Below are experts of layer 4 (counted from 0) of a mixture-of-experts language model. Rows are named gate (a neuron's input weights, with its number), up (a neuron's input weights, with its number) and show model dimensions 0-127. Each number is 50 + 15 x the weight over its row's rms, rounded and kept within 0 to 99.
Before each expert's rows: a language model's description of what the expert responds to. This comes from a sample of Wikipedia text that the model never trained on.

# expert 15
Description: Spaces in tables
gate5:42 74 58 65 33 64 33 71 25 34 47 65 49 64 67 51 52 40 65 40 57 50 34 36 27 62 49 26 24 17 39 62 63 41 57 31 43 59 52 63 51 57 38 75 53 44 38 48 35 25 31 48 61 46 37 67 55 66 43 69 58 71 44 41 87 55 44 69 65 52 56 45 60 64 34 46 45 57 14 67 66 37 53 35 36 39 64 41 52 54 48 42 45 66 61 58 28 59 70 78 46 30 40 43 97 42 57 47 57 43 58 53 53 39 54 28 45 63 76 06 57 57 46 62 29 31 51 68
up5:46 51 53 52 39 34 25 73 46 51 62 50 24 79 60 46 31 45 86 54 48 26 48 26 28 41 46 37 25 37 22 55 72 51 67 49 54 51 74 74 35 70 33 62 55 52 46 52 37 37 34 47 73 48 41 65 68 39 40 57 60 56 44 44 91 57 32 58 47 56 71 48 60 53 36 20 61 59 23 39 66 36 54 47 42 30 56 58 50 40 54 44 41 46 37 65 22 57 73 86 42 37 51 43 59 45 33 51 25 56 60 58 42 54 39 24 60 74 72 37 49 31 41 52 28 19 46 61
gate6:23 58 39 57 51 51 63 58 69 38 55 41 49 77 63 56 49 39 45 67 51 44 71 36 63 46 67 43 39 21 85 68 45 58 41 47 47 08 57 94 42 50 67 51 52 61 49 61 37 71 24 47 45 35 53 68 61 61 58 37 59 41 45 40 28 57 63 52 15 49 53 44 43 52 61 50 23 99 21 50 49 62 70 75 55 44 59 50 40 65 47 65 42 57 57 35 58 48 51 63 65 18 35 66 71 46 41 50 42 75 30 69 45 42 46 66 52 43 69 42 33 55 49 63 43 52 57 37
up6:51 24 64 39 48 63 37 47 32 55 46 69 62 23 45 38 44 65 57 39 50 40 29 53 48 46 12 52 64 64 29 29 43 36 49 59 40 83 34 07 63 49 44 53 60 36 42 57 72 37 78 54 69 70 34 30 26 50 36 48 45 52 42 61 64 45 53 60 66 58 64 65 70 47 46 39 73 19 68 36 49 46 37 25 49 48 68 36 58 32 45 42 51 49 37 35 33 40 63 34 37 78 50 33 21 53 86 73 41 29 84 30 57 56 56 45 48 39 27 53 48 53 58 54 59 48 47 66
gate7:14 29 58 40 56 36 26 66 47 55 48 67 73 61 48 51 53 43 63 55 70 31 46 50 61 52 51 56 44 60 49 53 35 60 67 37 67 32 76 43 28 57 46 19 23 70 75 49 52 47 20 60 44 71 55 42 63 47 58 45 60 35 47 82 55 25 43 35 52 24 56 74 55 41 33 82 54 35 54 48 64 54 46 34 22 33 57 34 76 36 62 46 53 53 33 58 66 84 81 54 52 73 67 24 58 71 40 40 34 51 40 69 41 62 53 61 54 42 44 20 37 38 23 53 56 57 58 42
up7:42 41 61 62 42 57 49 91 56 55 55 78 29 44 36 43 36 22 29 67 69 30 55 44 43 46 65 45 60 59 47 55 34 47 35 51 59 33 71 50 48 52 29 22 49 76 56 52 57 53 22 45 55 37 45 36 44 48 50 58 59 51 28 77 64 12 58 48 52 56 56 78 68 43 46 74 66 43 70 43 66 58 44 38 54 42 65 62 67 44 37 62 26 56 45 74 57 74 71 24 63 53 71 25 62 43 57 26 56 52 15 77 44 54 57 34 59 57 31 38 44 26 35 28 44 72 46 65
gate8:50 65 60 65 36 46 63 32 47 44 38 24 32 56 26 48 67 66 56 33 44 59 33 49 53 44 40 42 67 51 59 65 41 48 57 48 35 19 43 62 13 59 50 36 51 79 41 42 38 60 51 34 53 27 75 22 39 34 49 77 53 49 46 33 27 37 31 56 38 52 43 25 58 42 50 49 38 57 75 34 54 18 44 77 34 28 64 21 51 24 25 60 79 50 61 57 43 42 34 23 60 58 73 58 56 51 27 73 56 51 58 57 47 50 64 67 54 55 41 30 39 56 54 73 69 19 70 51
up8:38 42 39 30 61 46 33 47 52 55 57 72 64 48 65 49 25 42 58 71 39 38 66 41 39 46 63 79 58 66 31 24 86 61 43 34 68 51 30 65 67 49 47 43 44 40 60 67 62 48 48 69 41 82 48 69 61 64 52 17 35 55 68 61 55 64 53 41 60 47 63 74 57 53 50 50 62 58 37 69 43 71 47 12 67 51 49 76 48 61 87 50 37 46 36 62 70 54 70 69 44 45 18 38 52 50 58 43 28 56 33 56 47 52 24 34 53 49 63 66 75 25 44 27 24 65 28 42
gate9:30 72 50 56 41 48 62 65 69 71 52 47 49 40 43 65 46 22 16 49 34 67 58 65 38 61 55 54 71 70 64 58 74 57 53 41 60 58 58 42 25 48 61 22 54 60 49 49 33 74 62 67 42 38 80 54 53 08 83 44 63 45 36 57 54 32 43 44 57 46 44 32 42 61 37 67 32 41 44 58 60 56 59 52 65 37 13 41 71 67 49 76 63 47 53 68 44 48 32 68 47 44 42 35 36 51 26 44 49 73 56 56 39 70 32 41 60 46 27 66 47 59 23 64 31 70 68 86
up9:29 73 43 54 43 55 60 74 52 71 56 56 49 43 36 64 49 21 25 44 31 66 69 63 38 54 54 62 61 70 54 53 71 53 55 44 63 63 61 28 18 56 58 31 51 62 44 56 33 67 60 59 42 45 72 58 55 07 80 46 73 43 29 57 59 31 50 44 53 54 61 39 45 56 35 66 36 45 43 53 66 60 60 43 68 35 17 37 76 59 46 69 56 36 61 56 63 39 22 70 44 37 31 44 35 53 36 50 50 75 68 61 43 64 38 43 50 43 29 60 44 68 13 76 42 69 68 80
gate10:68 43 24 25 30 35 32 39 62 63 46 72 26 67 40 27 45 19 49 66 48 55 65 62 55 57 51 78 69 64 67 52 60 47 54 32 27 49 51 47 50 75 43 26 53 42 38 45 48 75 54 60 36 63 44 60 63 57 54 70 53 23 48 83 52 38 37 26 46 91 57 27 66 29 64 45 76 45 38 60 60 66 51 51 81 49 41 74 51 81 68 47 41 46 41 31 38 45 46 60 39 47 41 44 40 49 56 30 59 69 36 63 55 51 19 35 42 46 46 42 51 22 26 49 39 42 72 57
up10:32 54 69 69 76 79 59 57 41 41 49 23 72 46 57 77 60 80 54 34 51 48 24 35 32 46 53 29 38 33 30 45 31 42 56 73 71 41 45 64 53 24 56 68 49 56 57 49 62 26 41 36 54 34 47 50 32 41 53 31 50 83 59 12 53 58 66 56 44 14 39 60 27 58 40 71 27 52 54 44 46 30 37 45 14 36 57 34 41 16 27 51 48 51 46 65 52 56 53 44 61 51 58 46 53 52 41 71 44 42 70 38 47 33 77 66 52 43 67 62 38 66 64 52 58 60 31 51
gate11:59 38 76 38 54 61 31 57 43 36 58 60 59 46 43 43 42 40 66 72 58 54 55 55 43 68 45 47 54 71 56 59 83 50 19 56 58 41 46 47 38 54 42 62 43 71 42 44 56 81 56 83 60 43 49 40 31 68 50 47 64 64 67 21 44 52 41 20 45 59 37 58 41 36 47 72 63 72 19 61 65 62 55 46 56 37 56 34 68 62 29 51 33 25 27 67 28 44 49 76 49 55 39 38 23 29 45 50 30 77 56 44 47 64 19 13 34 55 46 42 63 15 42 51 42 34 37 74
up11:51 41 75 36 51 58 28 56 40 49 56 65 67 46 41 34 40 35 72 74 58 57 54 53 40 62 41 35 47 70 54 49 85 53 27 44 57 38 45 50 46 52 31 71 45 58 43 45 52 66 62 83 61 50 56 39 39 75 52 44 70 63 69 21 45 56 38 34 46 70 38 57 40 41 40 68 58 81 23 63 57 61 47 47 49 44 57 32 74 63 22 47 27 19 20 67 27 55 57 70 57 56 33 40 24 35 55 53 26 72 55 35 53 61 33 07 32 53 48 36 63 27 46 46 43 30 43 68
gate12:41 62 69 59 77 64 46 49 66 34 42 77 55 61 34 47 34 29 62 62 32 51 78 47 56 55 43 70 96 34 59 56 28 33 44 63 47 40 36 62 63 40 60 33 51 65 73 53 46 44 36 51 71 23 51 42 71 59 51 71 64 65 56 50 41 49 54 39 13 38 58 58 35 07 54 38 45 42 50 53 60 27 26 31 38 35 63 54 50 35 26 56 35 72 33 65 46 50 60 57 65 53 30 52 43 58 57 24 65 52 68 35 44 41 56 51 38 37 81 32 62 55 62 60 38 14 61 55
up12:48 59 78 48 60 57 37 61 51 51 54 74 65 76 37 49 42 47 47 40 46 58 75 42 30 66 46 66 97 35 75 68 37 32 39 42 44 38 24 61 55 37 55 46 54 73 66 48 55 39 46 44 83 39 51 25 55 61 51 58 66 70 57 43 39 59 49 42 23 36 51 72 25 33 37 40 36 54 50 44 53 33 32 28 40 32 65 35 52 34 19 59 50 87 57 60 51 59 75 71 59 55 44 37 43 61 78 44 66 52 66 27 44 42 65 67 46 27 71 30 53 73 52 47 38 31 70 59

# expert 14
Description: Capitalized name starts
gate1:23 51 55 39 54 85 44 36 49 41 48 72 58 39 66 40 19 51 39 30 47 61 60 49 61 53 55 61 33 55 37 42 43 43 52 28 66 47 69 54 60 45 35 34 57 48 39 43 54 50 32 65 31 17 33 53 44 35 46 29 25 63 48 57 52 50 76 66 45 52 29 53 60 49 43 53 52 33 30 53 38 67 45 42 31 46 38 36 63 37 31 62 38 66 55 59 18 61 57 71 42 53 57 21 65 50 28 50 27 69 34 79 43 78 36 35 27 37 54 38 00 68 38 18 57 47 30 56
up1:70 48 51 59 59 37 58 66 67 76 34 25 37 77 43 66 66 35 62 71 53 36 35 64 37 55 38 38 62 34 71 59 58 66 45 68 38 52 29 54 53 68 60 55 51 65 67 61 45 50 47 33 77 65 72 33 60 57 46 63 73 36 63 40 62 29 39 42 49 58 79 49 08 36 55 55 49 56 61 52 59 35 62 66 69 48 69 63 38 56 65 45 63 28 55 48 70 51 37 45 63 60 51 82 41 50 58 48 58 40 56 36 67 42 70 62 83 49 50 71 96 31 67 66 35 57 84 36
gate2:68 52 50 61 55 68 23 48 61 56 59 31 76 47 37 48 41 45 54 58 72 36 21 26 53 51 62 41 46 31 69 63 56 40 86 63 59 46 62 70 33 42 34 59 66 56 20 56 51 45 74 60 55 63 54 68 61 52 50 52 75 39 53 59 43 62 62 62 65 56 38 01 62 09 52 40 46 46 59 31 47 77 35 31 65 51 39 56 87 47 26 43 73 52 75 38 39 60 52 27 44 46 37 69 57 56 56 58 51 50 67 28 47 58 62 61 36 51 54 57 44 66 45 69 19 49 56 78
up2:60 51 54 49 55 66 46 53 62 54 54 26 81 39 44 50 48 52 49 73 70 33 19 41 48 55 57 29 43 34 71 59 61 46 86 63 47 43 70 63 24 53 46 63 62 50 07 65 57 43 72 50 57 53 49 71 59 46 42 33 78 39 44 56 37 59 72 68 66 51 29 00 72 39 47 32 46 57 58 26 31 65 52 36 60 57 46 62 85 41 23 42 72 42 80 39 25 44 45 38 52 52 31 63 50 61 54 60 50 54 65 33 50 42 44 62 38 57 53 67 36 59 49 69 34 46 59 69
gate3:13 61 82 54 59 58 36 33 55 42 64 61 62 53 34 36 62 50 33 52 42 51 23 22 61 43 66 82 52 43 69 42 53 45 44 75 30 30 37 57 22 59 52 48 67 21 40 27 46 59 60 65 75 95 39 57 57 50 64 27 43 54 57 67 57 58 74 72 45 69 41 52 57 30 62 73 51 69 33 25 66 49 39 57 49 26 54 53 34 44 69 52 33 72 28 63 42 49 68 49 49 44 56 55 55 62 58 43 22 39 61 43 36 69 55 58 20 36 68 50 37 74 59 47 62 49 43 45
up3:86 36 22 42 50 50 58 65 52 67 39 41 38 51 65 68 40 52 60 44 48 55 77 82 50 56 40 19 47 53 39 61 44 56 61 28 72 66 57 36 77 38 49 51 31 73 58 78 61 41 46 28 14 17 59 51 50 53 37 74 60 49 40 36 40 42 36 27 45 31 56 44 44 61 45 28 45 21 63 76 36 63 60 38 57 79 42 38 74 57 24 48 66 33 78 38 68 61 39 51 52 50 47 45 40 42 48 53 71 69 41 62 67 38 39 48 75 62 30 47 60 30 52 64 40 56 64 40
gate4:50 51 36 58 40 73 70 50 24 53 46 53 69 51 55 47 61 56 70 59 60 39 58 39 70 61 50 53 50 31 29 79 49 20 41 53 41 22 53 40 73 59 38 45 47 47 19 35 50 54 56 48 54 69 37 59 63 10 59 99 48 48 64 58 40 16 38 63 30 41 45 33 71 17 67 36 47 62 54 71 80 64 57 41 42 57 54 49 37 62 66 61 63 51 42 52 56 70 54 68 47 49 65 43 45 45 49 31 73 34 59 39 44 72 43 40 37 67 32 59 43 42 33 45 41 20 74 54
up4:37 48 43 72 48 72 65 52 24 63 31 38 73 42 54 45 70 49 67 65 58 43 38 40 49 50 51 64 50 22 42 74 56 17 57 54 60 34 41 53 86 60 45 57 44 45 20 48 48 62 40 44 52 83 35 63 74 12 53 98 40 39 54 75 30 23 40 71 28 34 45 36 77 30 64 36 40 49 54 71 84 61 70 47 44 55 45 36 42 67 64 48 60 51 37 42 62 54 56 50 57 62 58 37 57 39 52 51 53 36 62 37 43 60 36 55 33 64 26 66 43 42 47 47 34 32 61 40
gate5:61 72 48 49 25 59 46 41 13 45 53 55 51 43 54 72 55 56 40 32 64 32 66 41 75 41 40 50 57 46 09 47 75 50 81 45 43 33 69 58 23 19 57 35 51 49 52 56 22 63 28 39 58 42 58 54 65 51 64 51 40 55 58 53 54 50 48 57 57 70 54 19 01 53 67 65 55 50 67 64 79 59 29 40 60 56 54 52 52 50 50 27 83 25 51 44 56 56 51 51 55 50 45 40 75 58 63 45 77 62 52 50 39 46 35 30 47 50 42 48 38 34 73 67 25 66 31 74
up5:30 52 76 42 57 43 33 64 32 61 34 39 55 45 56 71 49 30 47 46 53 18 64 40 64 25 40 59 69 70 53 53 61 70 49 50 43 13 64 05 53 78 65 15 42 57 38 59 43 49 17 45 50 28 59 44 69 27 57 61 40 53 47 58 71 53 42 55 51 68 32 25 51 61 87 63 36 43 42 71 69 34 55 74 56 61 50 43 63 47 48 25 52 30 51 46 56 55 33 48 62 44 29 35 49 52 50 33 29 56 37 71 35 41 56 40 48 59 29 62 52 33 37 56 14 49 49 56
gate6:30 32 39 72 24 30 33 64 31 58 65 80 39 51 49 37 29 36 25 41 45 71 51 36 70 43 44 65 39 74 72 51 65 46 68 50 64 23 61 42 08 55 80 66 66 46 51 34 26 64 66 57 38 69 45 62 57 63 50 63 44 62 48 87 62 24 35 27 39 41 23 55 52 25 56 44 58 16 46 44 52 47 54 61 55 39 46 52 62 69 55 48 79 72 24 54 58 64 50 59 32 71 41 29 74 49 51 48 42 57 57 61 36 64 61 60 35 48 52 63 56 67 45 43 58 50 52 49
up6:27 25 40 90 23 30 40 62 46 66 46 72 42 50 57 44 27 45 36 45 46 65 47 39 77 76 43 75 40 58 77 48 60 42 63 59 52 32 39 49 25 54 68 57 77 45 43 39 07 69 66 43 48 69 33 51 52 68 57 48 40 56 53 75 74 23 27 32 44 56 33 44 44 29 50 50 59 22 35 52 66 41 49 58 44 49 50 53 48 70 56 46 76 82 09 65 61 53 51 68 57 65 57 38 64 49 43 49 46 49 55 56 28 49 72 62 36 55 39 62 59 63 54 35 56 31 60 51
gate7:66 63 82 30 65 53 40 37 62 64 13 40 56 48 56 30 54 23 60 78 68 42 44 53 84 66 83 48 81 74 46 63 65 33 36 34 62 24 67 62 38 64 51 44 40 38 71 68 56 51 26 29 41 64 60 43 42 41 47 51 13 57 41 68 41 57 39 58 26 47 34 71 84 43 56 44 36 45 55 40 65 68 46 55 72 37 51 42 35 53 61 32 40 55 40 54 70 38 52 73 33 42 46 49 60 50 43 60 39 40 36 48 48 43 35 51 32 46 61 39 51 31 55 74 67 28 67 32
up7:46 50 45 64 37 40 20 17 39 63 70 62 49 35 52 82 62 63 62 40 42 66 43 78 25 30 51 30 41 52 53 30 62 59 67 35 70 81 50 38 64 48 48 52 38 21 47 36 70 51 45 80 50 64 46 71 50 70 44 44 23 39 39 44 58 73 34 65 45 63 59 45 20 59 59 46 59 63 48 69 51 34 23 61 55 71 52 36 61 66 72 42 45 21 89 37 64 40 34 34 52 47 39 65 29 49 50 32 63 55 51 37 46 67 44 42 60 54 31 56 29 45 52 75 44 77 46 61
gate8:46 51 42 26 31 49 43 40 33 33 63 62 70 71 44 40 59 59 10 58 37 58 79 35 60 54 73 45 74 63 33 56 48 46 50 36 51 58 65 35 56 30 42 31 32 64 53 00 38 29 37 42 69 53 46 29 34 50 50 55 52 44 74 43 32 29 54 26 47 27 60 67 53 52 77 57 33 77 43 39 41 53 56 36 54 41 59 27 47 38 41 42 53 43 47 47 23 34 47 59 50 58 71 74 17 43 48 78 74 42 51 17 50 49 51 58 72 43 61 42 39 51 58 69 59 49 52 29
up8:55 52 39 57 41 63 59 68 64 68 77 45 46 53 43 47 41 42 68 49 40 46 33 57 27 82 46 39 53 47 63 60 64 53 59 47 62 35 53 81 54 56 47 53 43 18 36 79 59 50 58 59 02 63 49 62 63 74 46 62 44 51 49 70 84 68 43 71 53 70 50 57 43 24 31 40 92 34 48 34 59 46 37 60 54 59 66 83 47 51 41 52 36 30 46 19 52 58 72 53 47 46 40 21 58 64 44 29 49 60 39 61 49 61 33 57 22 75 39 66 50 47 41 33 76 34 43 64

# expert 12
Description: Determiners and possessives
gate1:08 51 61 60 42 71 48 64 61 52 44 49 31 52 63 25 14 39 85 64 84 51 51 17 39 39 52 65 32 57 55 51 52 62 61 53 30 48 44 63 61 54 33 65 59 48 71 61 36 61 37 50 75 52 31 40 44 45 56 58 35 34 33 37 28 39 68 51 53 71 68 56 46 28 53 73 43 54 27 36 72 60 35 50 51 61 33 35 32 54 48 49 46 14 41 60 39 43 52 21 30 54 75 52 51 37 75 42 62 34 53 64 55 43 47 49 72 33 65 26 51 23 30 32 28 50 47 45
up1:45 58 68 45 65 51 34 28 78 23 59 64 53 56 38 35 45 49 53 42 56 54 29 56 60 27 76 48 53 58 40 52 45 38 27 52 34 51 26 49 77 57 39 58 55 41 28 75 51 55 66 59 68 70 17 30 54 63 59 75 65 74 35 29 35 43 28 48 39 47 63 66 44 45 58 28 46 71 54 53 19 62 30 66 43 33 57 49 50 58 00 52 34 41 47 49 44 21 41 43 38 56 28 48 28 57 70 58 39 32 28 23 46 43 42 37 60 55 58 34 51 54 51 56 79 41 70 35
gate2:64 36 57 81 47 45 70 36 51 68 40 42 62 54 52 65 30 38 40 32 54 57 35 25 51 47 47 03 45 41 43 39 32 58 39 68 21 28 34 36 43 37 47 67 55 32 60 62 30 35 74 57 74 73 36 58 55 41 57 26 64 46 69 77 41 64 69 38 55 20 39 69 57 52 55 48 37 98 45 24 44 48 45 42 54 50 66 31 51 30 53 45 47 45 34 53 40 37 66 48 64 33 26 30 54 52 57 46 46 21 38 46 35 38 51 54 24 41 60 36 75 53 71 53 75 44 51 46
up2:35 27 39 52 52 58 72 43 49 55 16 39 45 65 61 52 32 13 54 58 48 40 52 03 61 22 45 34 33 42 44 52 35 42 42 37 40 31 52 27 28 60 40 52 68 39 36 64 42 35 73 53 59 55 45 51 62 74 64 51 61 51 66 58 50 41 55 49 47 05 47 71 59 34 62 50 23 76 48 44 29 29 43 27 63 65 54 10 44 37 53 33 41 26 50 54 48 27 68 49 61 24 51 51 66 44 58 53 41 59 65 43 30 48 50 19 35 40 59 64 59 57 64 41 36 33 43 41
gate3:64 68 44 59 50 67 42 55 47 30 37 61 40 38 68 47 65 25 68 35 52 58 42 51 63 39 59 32 50 56 58 86 55 69 70 51 44 37 71 67 65 63 31 47 67 20 27 60 45 75 62 34 27 39 37 69 37 17 59 62 66 44 54 23 65 60 46 30 45 53 54 71 40 44 39 26 87 35 25 49 51 61 45 50 59 31 62 32 74 72 39 50 38 63 37 67 59 57 53 72 56 59 49 27 68 49 73 56 56 69 52 30 49 34 67 52 25 55 55 33 29 26 70 57 46 29 40 56
up3:33 35 69 45 50 43 83 49 54 76 55 43 58 57 38 64 22 74 42 54 65 51 61 42 47 46 32 58 60 49 66 37 46 40 29 58 55 63 32 24 38 24 58 56 34 71 60 39 66 42 48 77 66 66 36 30 55 81 41 45 38 60 65 70 41 56 54 76 62 58 43 25 60 68 45 51 05 68 61 53 44 32 63 64 43 77 33 38 30 23 41 41 57 49 62 41 52 43 51 25 29 25 68 70 33 65 41 51 51 51 52 92 48 46 39 35 62 53 49 66 67 64 39 40 51 72 58 55
gate4:44 48 61 71 45 44 69 56 46 29 26 39 55 38 49 41 35 62 58 38 58 37 49 33 46 48 55 28 69 35 29 71 37 82 24 81 29 13 45 51 33 15 17 58 42 69 60 65 66 62 50 50 62 67 70 35 43 61 56 73 51 36 40 62 26 54 46 64 63 37 63 30 82 60 52 43 35 72 72 47 40 44 41 80 57 74 45 46 49 47 35 14 47 47 40 70 44 44 62 52 58 57 39 51 38 38 62 68 29 66 37 71 51 36 50 60 55 19 43 67 63 36 46 49 48 53 43 43
up4:32 66 44 29 63 38 52 51 77 71 75 74 35 53 53 68 61 43 51 56 54 62 42 75 39 55 55 62 23 41 85 33 58 52 62 24 53 68 59 27 67 89 67 42 62 18 32 47 48 55 48 55 49 19 14 56 60 27 47 27 53 55 73 47 75 50 59 47 53 28 31 53 19 56 57 48 65 40 24 52 30 37 65 29 59 62 38 33 45 40 62 63 53 63 42 50 61 63 49 56 49 29 64 41 56 60 61 41 56 30 58 41 58 78 46 33 57 61 47 32 27 67 40 43 72 54 54 51
gate5:20 49 73 47 42 43 34 66 50 49 39 50 87 70 32 54 29 70 63 50 22 31 34 55 55 36 49 69 37 51 60 38 75 65 38 65 34 31 46 54 65 27 37 49 44 40 44 45 66 55 73 42 23 69 66 65 60 42 42 56 90 37 62 70 53 24 48 62 52 39 49 33 33 42 45 29 28 60 59 42 58 59 59 47 80 72 42 66 43 36 40 25 51 57 40 50 43 49 82 37 63 60 53 50 59 43 39 59 45 43 66 61 31 71 38 61 09 41 48 67 51 65 34 24 35 51 32 45
up5:86 57 52 49 34 78 64 57 76 66 62 29 41 52 71 56 66 41 68 51 42 43 49 26 39 44 59 44 45 64 59 56 27 33 49 49 62 49 52 66 57 45 58 35 65 43 67 25 36 36 71 41 48 45 20 26 53 30 59 63 44 51 44 47 44 75 65 35 45 60 39 62 38 32 49 20 54 55 56 73 42 53 48 77 14 55 49 57 57 69 47 35 39 48 70 36 70 39 29 58 64 68 48 67 63 49 42 33 20 51 26 41 71 34 89 30 71 51 39 50 74 38 45 77 57 57 61 37
gate6:45 15 50 61 39 69 60 41 75 55 26 55 44 52 74 57 50 40 09 55 48 56 57 57 42 22 47 46 77 50 47 63 46 52 27 44 26 56 40 54 59 47 67 48 35 54 46 54 72 77 20 68 58 44 62 63 48 60 55 96 26 60 54 46 62 42 43 57 55 54 30 34 41 67 77 61 27 49 44 46 44 45 17 52 38 41 30 49 60 73 56 36 43 52 43 35 58 52 38 50 32 34 57 41 35 37 43 40 18 52 71 38 22 37 38 41 49 44 66 22 48 55 28 59 11 60 61 45
up6:70 51 64 45 52 60 44 49 74 35 46 05 20 50 51 41 26 58 44 59 45 56 36 61 85 61 41 48 40 32 45 55 70 51 31 60 24 44 50 43 57 54 48 54 45 61 20 50 62 24 29 88 57 40 72 28 43 41 45 85 45 66 39 85 39 44 32 38 35 68 36 41 67 55 62 66 62 66 54 32 63 43 62 63 66 53 45 53 34 59 61 26 22 26 40 54 58 33 46 57 35 33 44 17 70 69 50 48 29 47 54 61 45 44 68 56 29 63 64 44 41 51 34 43 55 52 36 41
gate7:61 40 59 61 49 38 83 56 59 62 39 61 39 44 59 28 49 43 59 72 69 46 31 49 56 29 63 44 40 29 42 56 22 74 49 47 56 36 48 49 64 69 57 37 43 60 64 57 57 92 27 52 61 31 78 50 59 10 51 31 57 45 75 33 60 18 62 54 38 60 79 73 41 32 67 77 30 46 53 43 61 48 45 71 24 19 61 61 33 54 70 32 49 65 41 36 39 52 35 47 64 63 50 42 74 46 53 31 44 53 36 79 39 47 57 33 49 34 53 63 56 49 80 67 45 67 48 47
up7:55 69 50 43 45 63 51 44 40 45 62 42 57 46 56 63 56 51 58 31 31 60 68 55 43 61 34 41 62 80 47 40 78 29 45 56 48 56 40 36 30 49 56 64 59 37 53 34 53 00 77 53 45 69 13 31 33 62 47 55 31 70 33 67 60 92 55 45 87 56 32 32 37 49 40 34 40 51 60 51 24 50 49 53 74 77 46 41 51 65 22 72 42 49 78 41 57 56 57 60 36 39 67 47 47 60 59 65 51 42 65 48 59 50 60 57 37 97 62 34 44 58 39 31 57 47 33 44
gate8:57 46 51 52 59 60 67 28 51 53 49 60 71 69 32 07 44 57 20 72 46 63 58 28 49 53 24 61 60 45 62 63 41 26 67 44 64 76 70 67 45 57 58 59 55 43 31 15 62 56 57 62 40 41 43 37 42 48 61 40 78 32 77 59 48 61 56 56 54 40 40 66 71 40 71 53 74 56 58 43 68 26 46 57 54 44 46 71 56 90 58 60 80 63 40 64 71 37 26 48 60 42 60 44 63 26 52 54 54 55 57 68 26 58 59 44 61 26 48 48 34 38 56 57 29 56 09 49
up8:56 47 44 45 56 52 48 59 60 61 37 64 60 65 41 08 45 59 16 87 52 52 72 48 52 34 41 68 80 45 41 66 38 24 54 36 74 78 66 62 46 50 54 63 59 41 32 24 61 52 47 50 50 30 45 41 50 47 53 27 80 33 59 51 44 55 52 54 38 23 61 62 69 42 57 77 66 46 62 21 66 43 44 40 46 37 26 56 57 76 62 63 74 57 43 65 56 48 24 35 52 55 47 53 41 38 51 68 68 61 53 69 36 62 57 36 60 29 50 44 29 38 65 64 30 60 08 26